Below are experts of layer 2 (counted from 0) of a mixture-of-experts language model. Rows are named router (the router's row for the expert), down (a neuron's output weights, with its number) and show model dimensions 0-127. Each number is 500 + 25 x the weight over its row's rms, rounded and kept within 0 to 999. Numbers have three digits each.
Before each expert's rows: "comes before" lists some tokens at least twice as common just after its tokens as in all text. This comes from a sample of Wikipedia text that the model never trained on. Tokens count by the router's weight.

# expert 0
comes before: " the", " a", " his", " its", " their", " be"
router:488520502499535511514510525506498524502463505508514478483522512512487466538547486460505535518499555506495515480491492517480500501537470526511536541515497508492525542477542451540493496502478434503480482471508480532513532483487476507513495506519463454499491537491463500513483521507531583490502484422502463523505512505518492485487509504485475494464515513525526551512487540533500513508504
down0:469483487506490467540521554542510537515502507529524510485457505477510538492504489502511497509485463494535512522502502506483462463515497530463494503475494505534495493490530489457520507533513428543490524493542523514541488509511499494512476538452516468562477519512530558484504443538530508484482508513518508475473512451500543492513523500503492484492501494485482479495482476504490515558510
down1:557478511480494525466473514501478529501470474503463521528490511471471504521470517543495532520531493494459537499502514524491498545459471549512519528496498491557507465498521496461493465496512546459510527507456445511488513493485503501510511513495466515519462557494524495493522479520506501488520497548448491507500481529487477468507472495493524489494522526523479505501500521469526435535507
down2:469504505512487470497491486521504465460518462498546478518501479536468492504511498497524524501464500490513496513485453440477524485495574496484501518464508520450489517493521448508504495486522481453466521539490465497494526496501515533500473496489479514482503516535443486485469561478515509512488508499467532478500515501500507507501506498522501517483481522445473557542482502507526499431499
down3:528497541475507465513520523465510523553522519523545493512495530497537429517491481457522508494472497527500473479501485515462506513526484493504493512525494476448505539496507538514466465495535488510528515472457493513497502489500513480499513447533497525526519456534491472441482460450504486497479509512511498453494492516478516525478521508509535516470503456482488568513506509507506483475504

# expert 3
comes before: "=", "The", " to", "|", "In", " in"
router:523532470487526535518515497522494516483490544517485521451511509480507506519532500514523515502515543474492495514483508493457529472506501505523480532501498504454488538501519455540552530474480452522478476520473486475518517503527491492468517512496513456476485502464496478450496526525519503512505488441508476531521511487534476518510501492482444505480448538498544563483521531544491501510482
down0:479503497461517464454464510493504501517481525593515498512503490490548489471540508486509520547468495478500495492485549500493530475499500485522507501507509511508468512532530513538485524556491482569499533515507543545494521529556491466540468502521498485522522495487516503488511498505500507480481505473485523493464517454505497502471535500509509490478487478469492487500533464533478480528542
down1:526487522521499481500444523519491528482484505444486506467508492503495492482424502504483519522483499539448517492507530504524507520496525569495514515509495508532482510500496532494493503501562476455470519544501439507497532492511520504497480520472433530509497523461508557480493547462504502494473504510509533506475506510534494508494508499497507506488518468531491508500499516440477469462500
down2:448529469507494507455497485512515513486504490541508470530447478527494512473510531486527494475519508527549512510468458480469512490511533511468517512457492518488535525533496471440530509500530487526488497532502471491478527522491467565491494484476494482476526508525487458489490521534493461535482491482480494473507507506474518491489498498513546519470522488516497545473491539521460465543462
down3:474491507501488518506493495493482518498516486488519556510495482480566498478502496466510533547452513483549461473557551477505499499505489510519569518471489495482499501498490565505465503505503493495467522502500473528493481492528512494503501495484483509510523501475517459514516496496515526559516489518512469494510469515509495487522475503498552525464514500507496595499485544510533515514540

# expert 4
comes before: "|", " and", "-", " as", " which", "000"
router:464527463481536492483544482481500512472477503531487478484501558526492501530513463493477509516506552513530530505472518516517519481533478528518472520546506513498507505471501472520478485523504422485511522480491442491532483514488539479514497464505478475469486517482477468455468460505533512499481489447534464544492469509522493502489521499485498516463467499492492521508526547505507509496459
down0:504469545473496498539507475458504516519459468456466508510505536512520537528471515477542524476508499452553512489518538531491476503491494527474485503485502477517483501543546494479556500513501479520481526522508521495508510525494499452497505482478491480503476492464522545480533463554474490516499505511520506524481541493529502511468499502503512537478465502487505480479495463505492504579537
down1:521488510495510497522508518502491523489480477441465539474521539492480511473484507516483511491483516524489490496478513492491558540435456519521555504454498485536524503478484490494514507489537502412470549510480471531547483502533483519512507539436449549473466509504514514519515515481522508506507516513478486505523491503528476516500489492502489497495471504471523528473524517505523499489493
down2:475497513512491502592504501459504467474508464542523471534492490539468498473508527439518507469501483508469521520499498517448471477489502513459500506497507525500551464509483478473498570478511484516466450494522469489533483538549504503478499493484488498481511524527477489534507535541513494494519495483505532490505492504484466494495524514508528469513506506529508544469511531542494510517493
down3:477486544471498488537483496466511533527524524505534464497493488535537464510500461497507555455551500441526463479520511530496521511529503534515533489525499480484507502536495514564472484483538491484514476489530471495488509489532509475499476491504483535505545499473507509506528454499497507507497512502504490503496451493468448464465501496493527457532480540470477511504517511540506511463524

# expert 1
comes before: "=", "\n\n", "\n", "%", ")", " —"
router:462523524516538491457477541518494476503497534473513509489527486473474524476529484523530466495499520478479494459441469510489526506496511487481553554510498454506481513501538480521549504537489456493496461497479519521523496494479492525497512529485517444492482473503484487463475475529510544479516483440496497492527502459538482497502499500478473530464486481536493535476517508464498537511498
down0:516464503506486497474542470513496502514487482523473516551507499508473512505496525512577521475484526492550482485500485508494516499520486450494461503462498520529492487517534516501510486529534486537476475534512507498565504495514474513464502473481518517492506507483470548477499460527520474488524499519532527510490520476484536450475469506502516516494465486470536505489520474557433464521514
down1:530509535513501482498468525524495501509522507455496517506459533524502460520461519493529503506482492503441531479480538525521488506471520537491527511503478538518485491500469476514503527525559476464495522516549448483516549498481538495546495515487463535498467554458524507485526534489529506526493477496464513500489525531522502510539505483499523471523475502536510501505517507486470442506508
down2:494480492476503509500492477502478494515522499518488481493476500558494506471462483503540458483529514516523566530479455487470502450468555499496526512481507526454493463517526480461518579514506489529512471511519509513560475515492523511491473500507513484453477539473499495499486505506507507502461477468471492466562518509507487479531532495522541518496522521497514521491500504483498500525457
down3:473537510529481487516490514486492517547557483490535505477510458450489487505485527475455492552480518475508507519529515539522476471531533519477535526503494495479511499547487507499492541530528480509503478460537490501495496483506541492470485456495449526492550461484538450506520495467516487503499495514486485438493481521517488502516522502503517528496476483528489547499487511492493511536448

# expert 11
comes before: "  ", "\n", " 1", " 0", " 3", " 2"
router:468508499502523503525530484533503488467464523486466466500504534506511477527528495456497500480530503532534504472465464509474495530524507514504524539487500518509492546535519447495513490523509451484451508527466464471508537518505510489531480474493446489477502528485467486483512519517511550506514488444511466511511490507529544532516496501489489534494485503511551552470483507539485534459508
down0:511523490511493507485487524511508517506492525480490489505476481496512520541504513476547538485529503496509515471518505453470507496488499517521470526487499456513515481535530475496489516502537473526457505491556499510521536517505538492497481475513511479516497480552477542478535440546517461466532501534471497550533528462529509477508506491514518507490459489468470529447510456514467463542494
down1:546525518567476475476500526498508540479468490469503513506488526474519463500476472535486512518438522494457496520517529476548507521476531538482535495501498509505472485471484520517440525501539482456525532525519491488521492487509523465490484517492476549515507490530481478502520536455540493492501489506497525482481471524539484483469526494489529515476523490469512494524498546486451479504479
down2:444508493523504491517559486478496476499519453512503502514455492513489526504493466476486492444473499502529493533490463537468518465527524471484519513535502522520499498455511499466492535496496422466491495516471481481459461544461486493471515474470491460492497494533484475525492545510506472485477502477491510513523515483477521486490497503504516520469498527490555509486505490556470489534532
down3:459491468497482515529458518460472523528558493496540476509486439471478517481527465471491520475472500537524488534526504511500473505480486518515530505500498514488529469512510536545536516480511483508498551516527489528490488544472502482474468460432515502497529451518476489494518528494508518506462479495518523499494489525496482491521541499504503519467489496520519538515525442475522493538515

# expert 13
comes before: " |", ";", "–", ".", "°", "2"
router:473532511502533499512514506460498482492500496523505495519550525471502481475503431480493497505482495523506528470443485524507516503547474465446555557503493515515534493494538520506520482544494479514501525490471497517485466517518514506512487506502488463490463505529483478524518474479532519499513472423486496533473494502536511478522500510478468555488512490502504556457508473493484530520512
down0:506481537475481446480492545511495517501471468497463481501483487471527535497456486510503482514521518491555516495496518499494507474498506520521503494498506523527524514531539507512503521533502468531492535460530455524488537486518520489493492484463565459527491512509510519485491462520520491548522523528518496544485536524530536534481472500518494530463438488498510526509521474490520530543543
down1:575498485519462498496475534525490483465505487494470527540477547485478487549493471500520555490517485494465525496512494511501482525462481507492533508496493503504504512508485467494493483509520485504533514537526491528493518534457560526526510481491476562471512474571543493497526476471492529511509480522512469514494462493553492465495513500489521498488508509528486518460494512495530449492498
down2:441516481488509524512527490516507481485479461528478482514490484496501513465519497516546501479492517554506481507507451473444495493454531532513525520485496487461515550464495460494516533499505443488483454494508462499497471525497530529497526518466505489502510494496444488515494505556492484482465492436498557496507481488516507492507493503512517507471472495486523507497529523551468491542515
down3:463477533492498470543484537457473523558525477511503506500512500529515529503524468511549519508476514497527531485528511481481498500510461528482509533478500557457484487495470486512485511481523454506495477477549469474483488507486512516503480474469477471541525473484493455546518482507525536535521496458536515495524513530525500475500501494492534525477505491506520566510490517556483509497490

# expert 9
comes before: "-", ":", "=", "|", " Born", "The"
router:477586493515528505493555525477565485490490504497488473481496527515495515498510496514502478517507502490526521502457497508484502486516505496486481545518559489499554523492604475513487483515478469511507520492521474508508496476505506484531503487495493490482461500482455484473513479519549518525515459495532448520497527508522500518483508500437486543497490501512494536494502531511505520492501
down0:450476499491503517468507534505535503460467493485497503501515462506541523489492561556521486482527499476487544482441486511504493498506523483409461481481502493523490521548529475486509500501510499527486522503511506509528530516509504526511560451505529471541481506509493511473516458539478469492525514508520481508489551505510511532488516480500538525503482491484500498486502484517451501532506
down1:539495512502508479477476529494479532500516499476461481483499514493499490487464484506500524522486486547437531463483532485523517523478507565500495514531498512537485541524492504497474501515559471486485526587490454496515523492520523506541482501476438531519500504483496556473525554473507510504464507514497498517474499469504526506509529495495476486504489468524527509475505481483471499470526
down2:452510514493498515565503491526511497466514456467518486513487498537482500518495484469505519489470518531554501498466464459444502487486557512475542501476528482502524519471479447472496533510482465476490503525496462513493490532464518535467526505502476483490500540537520478538495531460522492517467506478466517516551526522486499475486499504522537513494518505496492524490495536544482511494477
down3:453512507536529496498497532493473524540504507490506522517533498482518494453508466455480546518445508470498489511508495504511475510488476546488541519495494470519502484486484539530473502505532455486514472516505484533518512560466479496486489495453508525505534479497539478496535503471517515547494479510484522526483447519519462500468496487504532503489504514523529554531559501505500527546482

# expert 10
comes before: "\n\n", " The", " In", " He", " It", "s"
router:480518494517509514512509529483499489463454534526498499478541508494520509510522502499519459474488501471498506454457478501477487503523484514520468518511498497505499517511562454494529524504505499493517494467509493483543542473530480496535485470489456464472496514493463473481441500516518552469556490472498501503495523461531486524533483501489489517501454487484537562460542522529511536523515
down0:482479507523491487453497496511510514478491462510545476496463532484516495500522519509559513471521493476527534487455495537492508477498504511482470503506498490504467511479544475519487516485515497496486535527501508495520529493478482518511546461524501477517511530498548524474529434539471488477502486538512534514511535489485459488486531504511479480516534463483495497523552453514496491548578
down1:545493516460508502501525520535500511472450465443505520493513496496532499479473492499477537495536537541485518489504492502538470527497494510525516504514503469500500540489478484464453432507502527461456537496493482486492475509466521501506538544494448548503494529482517499513533462509514519472478481503510508522479530544508490493533522506503468525525544470518509472496524504455487456503511
down2:475501514497487434503487473500485504457562489538548443507519454523510518457526503459477476515513480494503495512488509438452522517475544517487481510488500506500499503478530513483535554496510453527485503522462477490505491565476495504505506496458456519492507520503490515486482498491524479544525484470486538481521509526519512499502507496515504526509476472502532508521467526517464537512486
down3:479516513534507518561472494512504538554506506550506507504525516470572491503488495495494477491496505497492520502502524477499517477499452508473524498493491483497512492513486527520481490558466483467488496497505471563507472492522491497524472505520510526537551520518494513508537482514482505497480473514504482438486476527502486504427506494504526465512501517462472578513516508529484498544518

# expert 14
comes before: " |", ":", " (", "′", "″", "N"
router:474533479502539445505549514532505512478446486519481486509493491473552528458508488529517481504486569513521520462438506473467495485472496489489520532518510495532517504523547526526515486498488465513509521472526497547489499481489501496527513513510490470478506489514477493472498478501517488559465489438550478527478515501503473520470471501490478521505478504498511525454541520512505492482489
down0:471491522473491490479496485494493505467500542507480455528545479535494526491511526505501468510526489480551483496511507526510500500466491471508495487487512483532512516500528448516506539541528486500476529534537497541479520528484455487420518470452507523522499520523506532490489488518526455481503499546489544513478526515520528488472548506501478561460475491510490527493492466489483496517534
down1:523504545508473525519471508542507532474474458508532549518515474490485422472524508506462494474490513482500516482494503539514498541468487505528511504496496460499490469534483457500481511481503488438468556467514464514476501517482528500548536546502487543479489536498530550521487524486501526520487514500520499508512482513496471472491494496487534506483488481542443524507515507499496473507509
down2:513510501482475465487501466529499481496531489562465510512485485493495475519483478486511464498470496508546480460482521474435572476464527457472507496474507535480538488480526463482504482510516493500506468477532494483483506503485512553523487512519513511483536547513490458513457528505569520525458500518480518490512515519490515478522514496517498494469510478488495549498493529524459501515475
down3:465506519543474475507507537429521520484513494458546494497514448496490540464471520458515560516508501465515521525509498497511491479475474530514497522481507516487490496518495547485478502476522500530507476497548445527463494495512546477511505526479483528540511473483491487493496508519477512544455513534467515503533499499525479480532535509485561504488505518489491524492481489477519540474485